From a checkpoint of a small mixture-of-experts model trained on Wikipedia: 2 picks a token.
Below are experts of layer 8 (counted from 0) of a mixture-of-experts language model. Rows are named router (the router's row for the expert), gate (a neuron's input weights, with its number), up (a neuron's input weights, with its number) and show model dimensions 0-127. Each number is 128 + 32 x the weight over its row's rms, rounded and kept within 0 to 255.
Before each expert's rows: a language model's description of what the expert responds to; "mostly gets" lists some tokens that are sent to it at least half of the time. This comes from a sample of Wikipedia text that the model never trained on.

# expert 32
What it handles: Word-final pieces before function words. Final pieces ending a word, before of, and, in, such as part, thern, way, ouse; also ro inside paratroopers, metropolitan, abroad.
mostly gets: "ro", "part ", "thern ", "way ", "ouse ", "ern "
router [172 145  42  98 128 164  88 139  74 122 138 112 106 121  97  65  87 128 106 175  77 187  92  94 157 106 168 124 119 109 118 118 131 170 149 109  67 152 133 194  67  88 133  84 141 104 118 163 148 179 169 121 152 143 125 142 130 148 131 106 155  93 177  92  73 190 103 141 113  67 108 139 157  94 192 150  84 156  79  85  67  80 133 136 169 111 149  88 110 110 102 139 175 136  93 122  91 106 153 181 120 126 103 130 111 149 170  94 115 160 136 135 131 157 131 126  79  94 173  94 120 127 142 120 120 132 137 137]
gate1 [121 130 122 160 158 147 165 140 104 131 144 106 161 141 131 100  90 107 128 148  95 118 141  80  49 170 145 152 102 131 167 144 184  97 158 134 107 111 127 166 156 122 133 130 158 155 118 123 136 148 159 142  53 130 156 174 103 177  58  75 158  65 146 105 134 114 166 180 149 104  80  94 169 137 121 127  88 105 115  66  98 123  88 111 197 137 134 129 144  92 111 162 117 150 200  86 125  97 129 203  97 101 118  90  68  64 114 148 128 143 103 121 136 114 144 198 131 113 122 105 105 106 136  60 137 186 107 109]
up1 [143 120 142  78 165 109 128 181 139  66 131  88 119 138 109 126 105 148  83 138 157 102 178 127 134 144 147 138 156 144 161 126 167 162 158 119 152 122 135 100 140  87  97  75 126  92 148 129 141 117 108 147  90  70  80 127 115 100 119 143 115  67 191 150 128  99 140 160 106  49 100  95 130 194 102 140  80 164 124 161  90  80 144 111 190 127 189 142 136  92 106 168 127 129 156 101 144  81 127 154 150 110 112  94  96 120  99 118 169  99  75 119 143 106 131 159  99 159 146 105 100  89 106  10 104 182 129  81]

# expert 42
What it handles: Numbers before words. Final digits or number words ending a quantity, before a following word or pipe, such as 105.6 males, 2–5 defeat, 2,000 students.
mostly gets: "000 ", "three ", "years ", "00 ", "many ", "ere "
router [ 69 134 147 133 119 118  89 110  81  92 140 138  87 126 109  97  79 128  92  72 198 116  87 139 140  90 118 162 136  94 119 130 123 162 117 142 153  96 123 123  95 170 135 108 142 146 129  81 161 164 136  87 149 155 171 114 112 122 149 145 129 129 133 107 134  89 207 120  60 108 110 128 175  94 185  99  44 139 133 125 173  90  91 157  92 108 112 201 121 132 159 160 157 125 158  98 150  74 144 128 100 124 157 123 116 141 139  66 100 181  52  39 118 134 111 100 111 114 112 134 130 167 173  78 114 171 122 140]
gate0 [171 109 148 117 151 145  88 104 110 156 110  63 161 103 122 141 128 128  98 107 136 148 105 100 169 114 110 147 148 133 142 164 150  98 118 179 143 195  93 148  69 123 123 126 121  99  72 160 143 125 157  59 123 137 130 124 132  56  98 176 190 121 159 116 123  95 136 136  81 132 205 132 124 100 114 134 150  92 166 115 185  86 188 134 154  67 149 144 138 174 130 106 223 119 125  83 118 160 115 164 126 163 131  79 123  97  77 108 138 169 125  73  83  88  77 138 104 133 116  83 153  90 103 151 178 133 122 114]
up0 [  7 148  60 157 116 120 105  99 124  90 155 114  41 162 198 131 112 131 152 163 104 153  94 100 180 156  96 107 125 121 160 141 130 160  72  76 120 155 105 125 162 119 166 128  78 101 139 169 130 125 116 120  68 131 115  71 153 193  81 125  95 152 133 181 103 136  67  85 159 131 178 158 131  94 127 106 158 162 134 112 148 140 113 106 124 139 117 140  97  93 141 104 108 155 120 192 125 118 136 111 152 128 108 115 119  94 107 202 120  75 137 133  89 167 151 145 164 100 128 165 137 109 147 147 104 147 162 121]

# expert 13
What it handles: Unit and number endings. Word or number endings followed by a space inside specs and stat tables, such as "knots", "in", "lb", and table figures like 0.
mostly gets: "film ", "otal ", "team ", "0 ", "} ", "ball "
router [ 72 172  76 153 153 155 102  77 127  93 154 123 109 166  87 139 156 100 131  73 133  58 141 179 134 134 118 147 143  65 119  97 109 191 156 125  83  97 141 135 147 120 104  95 158 120 131  90 113 125 142 109  95 156 157  98 106 153 133 118 170 107 162  88 153 108 213 114 109  74 106 112 158 145 142  73  68 110 128 115  86 157 111  90 155 127 178 169 153 171 142 144  76 121 157 165  59 123 130  81 146 153 136 116  79  70 135 116 146 156 124  99 168 167 103 123  85 153 111 116  59 130 147  97 156 123  74 144]
gate1 [149 112 100 178  95 127 121  89 139  76 127 132 179 162  94 118 114 120 116 101 145 142 101 161 114 101 120  98 151 177  95 107 163 152 127 143 125 112 139 138  76  85 148  44 128 104 141 150 153 109 153 132 105 146 146 123 217  99 110 143 168 100  71 141 193  64 188  76 121  70 119 176 129 149 146  61  91 117 127  70 164 159 160 143 100 155 137 113 100 127 105 117 163 143  66  99 142 141 161 145 113  67 102 102  83  81  79 140  97 124  46 139 117 148 165 160 124 147 139  94 173 129  99 135 137 127 109 140]
up1 [165 112 111 164 190  98 130 152  65 136 119  91 138 135 132 129 124 132 155 166 104 155  83 124 153 120  85  98 113 156 123 169  91 119 155  98 145 123  95 112 188 156 165 171 126 120  79 117 134  99  97 110 166 108 231 146 192 110 170  93 128 142 125 148 166 113 101 123 170 180 201  67  93 206 136 133 136 102 167 145 148 119 130 132 166 110  42 127  66 146 160 158 113 208 114 113 116 120 103 112 153 171 148 111 124  69 141 149 165 142 115  97 149 107 117 113 140 102  95 165 121 133 164 124 164 119 147 132]